{
  "n_experts": 64,
  "activation": "swiglu",
  "balance_loss": 0.00257,
  "balance_bias": true,
  "init_std_router": 0.0399,
  "norm": "rmsnorm",
  "beta2": 0.95
}
Below are experts of layer 4 (counted from 0) of a mixture-of-experts language model. Rows are named gate (a neuron's input weights, with its number), up (a neuron's input weights, with its number), down (a neuron's output weights, with its number) and show model dimensions 0-127. Each number is 200 + 30 x the weight over its row's rms, rounded and kept within 0 to 999.
Before each expert's rows: "comes after" lists some tokens at least twice as common just before its tokens as in all text. This comes from a sample of Wikipedia text that the model never trained on. Tokens count by the router's weight.

# expert 52
comes after: "r", ".", "d", "B", " J", " Ed"
gate11,179,224,168,222,206,182,225,203,147,149,223,178,169,198,183,226,207,182,180,177,220,151,189,237,218,208,218,190,191,200,216,224,263,160,226,165,220,216,195,195,133,278,140,163,143,216,189,204,212,202,223,224,218,190,169,167,209,183,184,175,278,207,219,165,205,220,200,209,199,169,203,238,229,215,229,206,248,194,172,224,235,244,184,228,253,171,224,220,217,198,184,243,266,201,228,173,189,219,236,191,206,221,188,202,225,221,208,254,181,201,300,191,214,210,159,183,205,206,136,187,154,193,191,221,216,163,251,192
up11,204,192,239,211,234,218,240,198,167,172,187,213,205,211,181,209,215,186,193,170,184,188,226,219,241,246,212,155,184,250,266,237,210,171,236,167,237,235,192,227,157,166,112,176,162,224,168,170,188,208,207,223,225,132,180,146,212,191,190,234,229,204,192,181,191,220,146,246,201,165,182,187,205,225,202,154,186,208,211,204,222,214,165,213,251,169,190,214,217,204,216,169,182,227,244,156,208,247,185,191,186,155,185,231,194,214,214,158,187,213,232,152,191,226,225,174,117,205,158,234,186,240,249,243,262,191,208,188
down11,288,236,231,212,205,237,143,168,199,193,188,222,232,229,221,147,162,184,199,201,192,210,157,202,221,180,238,230,203,194,209,214,202,228,214,223,199,223,217,189,193,290,201,155,222,215,257,245,130,174,196,277,192,187,182,271,177,195,222,178,201,162,188,197,146,222,214,194,175,196,165,176,226,153,185,163,207,217,241,150,213,265,180,233,192,208,179,198,224,206,199,247,231,224,219,202,220,206,208,167,227,214,214,182,166,175,199,166,220,265,185,219,173,187,190,177,181,178,190,177,249,195,210,183,214,202,253,236

# expert 32
comes after: " |", ")", " Phylum", "%", " Apps", " was"
gate1,191,189,221,149,233,259,166,163,165,225,215,184,199,190,146,225,160,223,209,225,230,166,211,238,149,196,164,205,195,198,188,201,179,130,145,204,228,211,241,231,235,242,135,188,178,195,173,231,184,219,174,225,217,138,203,216,148,194,207,208,212,241,220,208,206,227,217,222,201,135,210,188,231,231,195,243,219,212,240,216,165,159,180,183,209,193,166,206,223,159,193,220,226,167,222,222,176,201,245,143,212,135,205,163,189,217,182,170,172,200,226,207,198,287,191,228,224,173,183,175,233,205,245,185,219,185,260,206
up1,182,251,180,202,195,183,154,219,266,183,163,170,233,169,238,142,208,199,164,149,159,215,219,143,167,246,214,207,229,175,170,188,205,215,237,209,193,197,205,214,188,186,167,123,203,244,211,200,223,188,186,227,174,188,200,215,256,187,203,167,203,228,212,173,231,160,224,184,215,229,173,261,165,237,215,181,219,162,200,205,241,210,257,228,205,236,204,198,177,236,143,205,230,228,171,259,144,256,162,200,185,216,154,219,165,199,219,170,188,211,217,241,170,188,197,144,239,209,204,169,231,180,185,200,230,241,232,205
down1,234,232,198,175,169,208,205,251,196,250,197,218,194,200,208,160,219,189,220,189,246,206,194,170,179,216,204,220,243,220,259,183,233,196,164,226,168,147,223,235,247,144,201,173,239,186,125,219,184,195,249,188,222,184,242,201,166,126,222,159,240,235,147,234,220,210,233,253,235,195,181,233,169,182,202,221,132,181,185,230,204,162,171,155,196,159,204,135,214,167,205,201,187,229,210,206,201,182,222,175,175,181,192,193,221,209,201,208,180,193,196,165,205,173,229,202,237,237,195,188,227,250,196,163,216,125,166,232

# expert 45
comes after: "-", " un", "/", " \"", "|", " Un"
gate3,172,197,123,221,150,169,172,199,184,208,195,202,199,189,204,212,188,213,187,220,197,234,181,241,187,190,232,196,154,178,205,178,198,155,211,172,211,166,178,247,223,227,149,256,260,204,152,158,264,147,203,203,275,239,223,214,193,174,241,234,245,171,173,210,234,126,197,209,252,219,229,247,209,182,186,165,152,198,258,173,180,194,173,256,194,156,161,178,222,217,152,223,169,210,196,213,169,187,241,162,141,205,205,191,196,216,209,159,183,244,183,181,191,207,193,189,210,227,239,212,212,187,212,203,171,202,205,208
up3,194,176,154,229,198,192,189,203,174,152,198,193,193,200,173,208,212,229,190,171,205,187,201,238,225,239,209,167,164,210,254,190,194,167,194,148,184,174,172,136,200,191,148,204,207,205,213,213,254,214,215,233,257,261,241,221,216,171,259,221,242,131,192,190,229,178,188,257,218,224,157,213,219,215,155,167,152,194,269,188,188,221,175,228,187,229,155,159,212,231,170,263,165,159,174,176,199,168,224,185,176,235,198,236,226,188,220,142,209,174,195,173,180,204,244,210,213,175,205,183,205,221,208,131,182,191,253,192
down3,202,159,185,245,160,240,171,244,203,242,177,214,229,188,172,230,195,155,143,149,242,217,238,222,197,205,183,172,212,197,230,285,189,212,171,231,237,180,201,216,210,211,219,185,167,131,185,228,190,199,172,188,184,188,166,266,184,169,199,196,193,257,198,217,185,216,195,196,227,221,188,193,200,129,204,174,162,188,234,143,188,177,159,211,143,223,225,189,162,224,176,155,188,195,221,315,161,199,198,235,203,214,206,161,203,210,207,185,173,213,201,202,180,190,208,174,191,192,175,187,199,238,239,189,199,253,152,207

# expert 3
comes after: " (", "(", "=", " [", "/", "["
gate2,176,177,192,214,179,195,222,148,230,169,247,205,240,259,217,212,222,184,188,126,184,176,198,213,203,241,218,237,188,186,154,211,211,178,231,199,209,236,186,248,201,164,231,211,172,200,208,203,243,207,161,211,147,165,185,161,244,241,189,213,244,167,218,209,210,231,227,195,218,191,174,190,247,216,259,198,196,232,200,249,199,210,243,213,230,231,205,185,206,195,159,223,210,165,249,223,201,187,242,206,231,208,209,190,169,142,213,168,215,179,231,223,212,223,138,198,223,205,218,191,183,297,290,164,166,208,243,202
up2,214,181,152,194,241,166,248,218,194,210,218,208,161,161,226,248,257,186,183,200,191,195,220,159,205,231,221,221,180,194,258,226,173,151,197,163,171,164,200,188,194,156,204,254,205,204,262,230,237,171,194,168,116,150,197,190,190,198,232,227,209,165,195,189,206,223,177,206,216,171,197,242,183,206,182,213,216,217,206,198,224,165,220,189,194,238,191,194,151,203,182,179,210,126,269,185,201,223,140,153,190,199,172,208,210,141,202,197,228,194,219,273,203,146,159,215,172,190,175,177,198,236,233,218,218,174,253,235
down2,200,225,276,223,194,245,225,242,230,175,189,206,178,191,222,221,165,210,194,197,222,188,183,182,192,228,219,201,176,159,198,189,240,252,209,243,229,169,225,208,245,206,221,195,228,162,129,253,159,153,232,175,233,182,219,207,252,180,190,239,173,161,200,162,215,218,223,210,200,231,178,176,210,185,224,177,153,225,248,212,147,245,264,121,193,228,195,228,199,170,200,204,174,183,244,170,188,203,174,252,224,237,166,140,183,208,240,212,223,174,212,242,223,224,222,207,164,174,218,167,223,209,257,187,221,205,208,171

# expert 14
comes after: " =", " is", " as", ")", "\n\n", " details"
gate4,183,227,175,199,258,131,189,226,233,224,230,202,234,173,221,156,202,156,191,217,246,169,179,175,204,155,173,221,184,185,184,204,169,219,209,185,203,213,229,197,204,200,214,239,271,174,243,179,191,172,180,193,217,187,245,271,195,186,224,194,221,143,254,189,298,136,178,216,194,206,178,180,241,143,186,163,231,203,184,209,180,129,200,183,152,192,215,171,206,185,148,168,222,174,203,252,218,231,238,198,201,212,196,181,165,192,226,188,186,184,222,211,220,229,254,178,223,219,198,205,181,218,184,243,181,197,146,218
up4,160,237,191,187,227,178,229,209,212,255,155,188,199,185,242,207,161,195,198,176,200,247,181,195,161,191,221,221,138,196,219,204,201,235,179,176,209,173,191,219,192,216,188,179,199,211,177,217,190,172,201,229,229,237,183,211,148,205,208,209,160,186,214,175,242,161,167,203,229,186,114,180,269,218,248,199,231,206,199,209,209,201,214,181,121,213,189,120,236,164,191,174,188,181,204,173,190,202,255,149,176,247,164,151,208,177,192,220,216,188,206,244,174,273,168,202,208,230,219,210,187,157,234,176,221,270,225,152
down4,240,175,148,236,196,178,231,198,163,201,189,195,200,218,224,215,185,204,217,166,210,171,166,214,164,225,190,211,199,195,184,141,132,219,179,194,193,123,210,188,187,128,168,219,119,246,226,170,167,210,177,222,164,209,214,215,172,233,202,213,213,237,198,199,192,224,166,186,205,181,168,215,221,171,258,173,165,196,216,163,172,162,239,196,210,182,223,197,176,219,160,177,161,189,236,187,132,226,228,225,164,182,237,158,177,193,218,190,188,150,192,189,120,173,210,180,186,217,171,190,211,223,124,251,179,186,156,179

# expert 33
comes after: " on", " of", " up", "–", " in", " for"
gate4,163,191,146,232,192,235,229,174,209,224,193,188,167,208,234,191,281,142,230,184,200,178,146,225,169,206,233,202,230,198,239,247,202,209,188,204,227,165,218,195,278,197,198,190,172,202,168,226,200,220,202,224,183,197,210,190,225,267,205,185,155,174,171,261,193,213,187,218,254,196,188,187,183,171,198,238,148,217,183,172,183,149,218,185,230,158,221,219,218,182,249,171,224,187,189,203,192,220,190,174,265,156,207,166,169,236,94,203,228,213,191,164,219,216,218,167,208,225,172,178,221,226,254,202,204,221,163,218
up4,167,218,237,189,238,209,177,167,199,233,207,190,194,183,180,217,165,206,177,201,224,150,216,243,175,178,170,205,232,245,252,241,201,208,204,252,189,180,185,215,178,187,252,212,193,228,225,176,184,223,224,194,193,211,182,186,186,226,100,116,184,234,182,212,186,178,167,189,179,243,185,197,183,199,153,168,235,181,244,143,202,230,209,185,159,191,196,162,227,199,284,210,184,134,234,227,160,249,194,196,226,205,214,240,152,250,129,213,208,205,229,196,210,197,213,206,212,244,184,193,208,221,236,251,227,193,211,217
down4,187,207,225,155,197,175,222,190,205,177,168,222,187,236,157,261,235,151,166,191,266,198,265,231,184,188,214,200,208,176,160,224,200,208,202,234,231,223,221,200,196,172,192,170,181,161,171,207,216,250,208,191,242,229,201,201,146,217,136,234,195,157,180,216,166,198,134,231,208,214,161,160,201,191,249,185,183,199,181,203,223,237,213,184,197,208,221,185,185,189,149,259,173,206,134,222,185,201,221,165,191,183,231,138,161,186,188,200,201,271,162,222,187,171,159,203,157,196,155,191,263,199,219,174,237,227,155,202

# expert 4
comes after: "s", "ing", "ed", "es", "d", "er"
gate3,214,152,212,154,189,210,212,193,220,233,182,162,170,167,218,192,180,169,222,184,229,153,171,158,225,244,288,176,212,241,208,180,193,182,189,229,143,195,192,163,239,207,194,203,146,221,223,223,196,220,185,199,273,175,207,221,186,206,193,195,283,239,195,210,197,192,174,179,194,204,168,166,207,157,169,251,209,215,178,248,196,159,151,233,193,181,226,190,177,189,162,180,222,256,221,233,257,212,238,221,237,155,181,241,165,202,216,248,164,201,183,243,204,194,194,244,214,194,217,230,159,149,230,207,190,153,225,189
up3,189,222,237,142,212,223,176,217,196,238,193,240,201,241,168,213,195,269,174,166,200,133,216,189,152,230,167,95,204,142,183,212,172,206,162,184,182,205,167,161,192,203,226,198,147,173,215,218,204,195,217,178,174,186,211,189,212,204,190,140,232,174,218,180,225,299,235,233,213,178,215,167,233,193,199,190,212,202,217,241,168,192,208,207,258,201,221,193,162,171,223,222,206,237,211,144,216,161,160,198,182,233,176,207,206,169,202,191,240,161,198,218,230,214,174,159,243,205,169,154,212,243,219,201,203,173,220,192
down3,180,210,211,188,221,217,245,218,191,203,179,164,204,230,224,210,208,224,179,264,232,233,218,194,209,147,190,234,189,227,185,205,240,221,230,147,242,223,230,193,165,174,202,195,185,197,179,164,206,240,242,160,240,184,214,223,238,190,186,168,316,198,102,191,269,212,236,200,232,190,202,199,207,158,240,218,154,215,237,184,161,210,171,224,222,140,240,260,210,205,194,149,215,196,202,210,228,203,243,203,163,194,169,234,202,165,216,169,186,204,197,223,192,224,197,221,194,218,156,208,226,180,202,172,201,181,218,145

# expert 41
comes after: " his", " her", "s", " their", " its", " His"
gate2,125,135,166,184,212,190,223,216,118,116,221,186,168,195,209,197,224,187,157,179,222,231,189,196,199,187,188,234,196,188,209,249,233,224,209,211,220,223,200,220,234,211,216,186,181,179,212,202,237,212,256,201,189,192,198,188,181,187,189,187,236,175,223,208,249,247,209,211,195,269,181,221,223,218,133,185,154,195,164,210,208,205,167,239,195,208,202,211,239,212,150,185,198,189,246,208,170,132,205,201,208,181,181,231,222,115,222,211,225,202,144,213,192,161,189,142,183,169,147,228,184,202,224,165,235,240,199,165
up2,189,193,170,167,196,200,221,216,144,202,213,230,184,218,204,214,164,202,194,176,234,192,192,185,237,224,215,182,196,202,246,202,151,216,194,193,175,167,214,178,268,201,214,247,252,194,205,165,224,185,203,233,209,174,210,230,239,224,234,212,205,214,206,199,192,188,163,171,216,219,261,208,172,222,258,150,170,170,229,285,197,231,201,205,226,189,198,222,176,199,231,247,227,209,186,178,206,138,205,195,106,187,150,184,173,164,182,173,275,236,233,239,250,208,206,211,250,164,152,239,201,225,253,190,166,194,177,226
down2,153,195,187,195,196,237,179,198,158,163,164,145,208,234,189,254,225,210,169,248,190,245,218,180,208,186,167,255,190,231,219,241,197,209,174,165,224,167,207,179,163,226,184,228,201,141,226,207,270,198,146,183,192,187,191,195,261,246,178,154,232,170,189,208,186,273,238,165,200,184,218,205,215,168,204,226,209,229,125,217,244,188,195,215,165,232,219,201,153,175,221,194,208,205,162,160,233,187,205,141,144,153,191,243,179,245,167,178,172,199,192,205,191,177,234,235,180,199,215,238,184,196,161,206,186,184,218,172

# expert 5
comes after: "\n\n", "=", " also", " career", " life", "Career"
gate3,125,223,160,154,284,186,208,224,215,171,161,194,160,185,212,194,148,183,154,187,197,171,220,156,162,198,214,222,251,219,196,230,200,174,190,212,212,288,208,247,183,207,212,196,199,191,212,148,196,175,158,180,165,211,222,186,220,186,226,221,147,197,206,225,271,167,224,206,187,205,219,185,149,215,190,203,179,189,227,192,209,187,203,270,192,160,144,205,215,226,234,256,130,195,241,211,201,236,197,216,199,202,245,267,239,180,165,214,204,173,172,165,198,197,172,222,216,254,191,202,179,203,208,172,211,202,196,195
up3,188,225,179,164,253,172,167,237,186,185,181,203,166,196,148,206,198,227,171,235,191,200,230,230,172,192,221,226,199,220,159,218,233,187,177,173,192,285,201,207,207,233,237,188,207,162,177,196,194,152,175,170,180,230,190,192,250,198,239,180,171,229,230,198,240,136,191,200,182,211,240,193,172,200,197,146,189,182,206,231,201,193,167,263,158,163,137,170,158,277,209,243,196,235,219,231,215,282,213,210,239,191,213,258,224,211,185,251,215,187,192,151,191,181,237,193,205,218,198,204,187,197,217,218,168,132,175,207
down3,256,208,237,288,199,192,251,214,193,186,201,190,227,235,180,183,171,160,199,222,196,246,244,217,204,196,188,183,232,209,198,223,208,183,210,158,166,140,232,170,207,215,164,197,243,166,223,200,198,214,243,252,184,195,202,185,253,160,193,156,249,173,189,208,184,173,189,194,216,168,203,174,188,233,193,206,202,208,186,201,287,246,205,172,232,138,192,214,232,171,164,195,216,186,180,156,218,205,222,159,183,185,168,156,137,197,225,218,161,242,217,182,245,193,239,213,237,198,262,212,197,196,181,196,184,186,120,238

# expert 36
comes after: "=", "See", "History", " See", " History", "Early"
gate2,213,243,158,234,196,178,158,231,221,193,173,210,225,142,207,170,168,178,215,172,149,125,251,224,244,216,166,228,172,179,162,205,182,139,230,266,216,175,173,283,217,182,202,172,139,169,223,207,169,217,205,219,199,225,163,143,232,243,149,198,212,225,197,236,180,190,207,180,250,207,238,119,195,202,198,257,200,212,230,190,199,206,247,159,215,203,164,199,167,149,223,164,194,214,215,202,198,172,228,184,232,220,199,177,181,210,208,185,228,206,212,218,198,177,180,206,225,225,209,190,212,214,186,184,229,193,142,222
up2,151,160,198,213,171,154,258,227,193,198,218,213,183,180,205,176,231,193,197,243,210,253,246,195,198,232,238,172,229,232,164,177,223,222,215,136,193,154,163,195,212,141,176,183,199,194,180,209,241,226,204,161,257,209,227,186,133,191,245,186,251,208,204,196,219,220,260,208,199,207,221,224,205,211,219,185,214,183,255,182,235,208,216,216,200,170,201,147,170,235,197,237,172,167,188,255,204,234,184,222,204,255,208,217,240,189,190,247,226,190,209,144,165,173,161,243,193,215,200,248,186,166,152,262,210,202,242,228
down2,229,174,245,196,234,206,198,211,193,220,161,191,165,222,219,218,151,205,200,215,223,228,239,166,205,185,212,222,239,201,205,189,176,240,230,247,232,170,247,162,151,196,184,225,164,248,239,204,228,178,179,216,231,200,243,217,167,192,199,252,208,232,268,208,171,152,183,204,257,249,164,241,197,213,151,225,198,192,183,245,282,149,166,212,155,167,230,220,274,177,181,233,211,218,212,205,187,205,166,245,150,218,195,182,191,194,198,193,181,222,204,180,162,213,173,197,151,211,171,204,162,189,135,229,205,211,232,180

# expert 6
comes after: " 2002", " 2005", " 2014", " |", " 2018", " 2021"
gate2,203,128,175,241,210,172,203,209,154,217,156,257,279,172,213,223,143,215,174,202,226,237,198,189,225,174,177,155,194,214,213,194,220,197,135,189,230,211,203,238,166,213,206,159,200,193,191,171,237,169,155,250,194,247,201,133,217,200,214,167,222,151,180,222,171,223,185,198,262,208,195,180,217,153,149,195,235,217,218,181,182,203,176,206,204,243,193,235,170,171,243,185,189,172,207,225,198,180,265,198,177,194,220,151,228,213,128,192,227,248,218,201,230,220,211,194,178,205,168,248,161,169,191,238,190,188,183,176
up2,138,200,141,247,183,204,179,174,134,215,128,175,231,152,245,213,231,179,212,182,250,177,230,201,210,215,224,197,209,246,172,239,202,218,185,213,197,226,187,207,199,217,211,151,200,183,207,210,224,133,235,291,205,196,178,197,189,212,202,167,174,120,218,256,185,175,183,180,223,173,169,202,199,180,202,154,187,148,184,215,237,175,157,198,219,210,251,191,162,185,243,194,190,185,217,198,190,239,208,162,211,225,218,199,225,206,185,165,221,216,248,232,216,210,203,162,184,183,216,234,211,123,236,175,224,178,163,204
down2,184,217,188,222,168,211,199,179,206,208,191,201,219,220,182,222,191,186,192,184,157,236,140,222,216,191,242,267,227,217,182,264,223,231,181,176,211,134,177,175,229,237,241,230,189,171,139,224,144,206,137,179,170,197,197,221,245,184,203,206,203,178,214,152,232,172,189,223,152,235,196,215,211,196,234,245,165,207,193,234,183,216,186,170,202,115,208,200,171,134,179,195,194,203,182,191,229,188,215,195,140,149,168,241,227,193,190,169,208,200,238,167,235,213,198,188,150,138,206,215,224,237,171,176,226,145,240,199

# expert 26
comes after: ".", " |", ")", "|", ";", "com"
gate4,162,220,202,191,210,191,183,246,245,207,226,198,216,246,195,198,198,189,195,185,126,215,168,112,149,254,201,174,175,235,204,235,220,161,193,220,243,183,152,216,192,185,209,249,201,246,222,212,214,196,177,180,218,176,167,190,153,184,183,254,137,256,224,188,167,226,188,209,249,247,161,170,183,247,197,213,172,230,221,187,217,234,218,233,236,157,202,170,236,234,240,212,221,246,227,205,175,176,179,198,185,167,161,253,254,170,166,181,212,213,168,202,241,207,189,221,219,230,210,164,235,240,230,213,203,193,223,191
up4,186,183,191,190,203,192,208,234,200,211,209,238,218,266,180,147,217,197,216,159,174,218,199,134,174,236,174,140,218,206,300,218,188,162,206,205,218,179,168,191,189,192,237,202,203,219,206,227,226,232,167,203,226,164,199,163,172,211,234,202,168,285,206,246,201,251,202,193,200,189,152,179,248,230,183,205,218,198,202,202,210,196,243,183,205,220,228,139,199,243,170,209,268,164,216,192,228,194,209,225,189,152,180,271,247,217,201,168,207,204,175,250,196,218,173,195,194,191,217,157,215,258,218,196,158,226,253,189
down4,223,214,257,198,168,252,257,144,225,232,166,243,218,223,215,268,155,210,182,179,201,188,193,209,174,176,168,153,243,189,215,180,205,184,195,220,230,227,178,202,133,150,188,187,197,200,240,190,166,248,230,242,197,173,196,219,188,189,229,230,192,192,169,206,231,241,217,229,220,243,177,235,176,216,245,174,214,159,237,199,239,224,189,222,225,175,200,287,217,232,196,247,239,155,215,209,217,211,192,207,225,181,212,220,173,156,210,195,165,211,155,231,216,195,199,217,144,224,176,214,210,177,261,213,169,137,230,212

# expert 1
comes after: "-", " •", ")", "\n\n", "Personal", "–"
gate3,219,178,187,174,196,216,223,177,181,223,210,261,151,148,136,230,190,186,180,234,215,219,185,247,193,248,170,180,174,207,197,186,174,221,217,128,199,212,227,175,194,203,167,164,161,176,243,233,249,167,189,226,200,209,218,256,227,262,206,203,193,245,139,221,167,215,179,212,230,252,188,227,233,268,146,199,230,161,190,238,179,222,229,224,155,186,235,203,217,225,199,188,201,192,228,234,187,252,179,149,194,154,148,206,197,226,272,207,231,186,209,206,191,220,175,164,176,207,194,188,227,203,147,205,174,199,216,187
up3,205,211,186,230,205,214,183,193,204,222,175,231,270,211,149,213,193,180,272,201,175,219,183,187,223,204,192,219,194,191,219,216,205,165,203,233,143,150,198,177,229,204,134,197,217,164,201,204,227,233,157,230,182,113,185,181,244,185,213,242,195,170,130,167,189,164,212,192,222,215,202,196,188,185,199,153,235,151,237,191,170,182,202,249,211,186,210,233,229,186,199,197,175,232,194,218,209,179,205,166,235,185,248,171,181,178,201,144,216,241,198,87,173,235,179,240,235,177,159,168,209,196,246,192,197,181,234,189
down3,182,162,160,195,220,154,191,236,170,164,196,192,184,239,172,183,157,205,218,140,194,174,171,214,158,222,140,170,229,226,259,195,225,204,174,164,210,230,203,152,107,207,244,168,178,201,170,185,212,207,271,166,173,191,206,174,224,223,230,213,196,166,232,207,207,232,183,205,187,225,233,274,231,209,211,165,235,237,177,189,139,190,210,204,149,202,202,221,231,239,161,192,176,151,201,178,188,222,161,224,159,232,201,190,221,246,260,233,211,183,212,196,185,210,225,215,185,253,233,193,175,184,173,202,171,179,228,173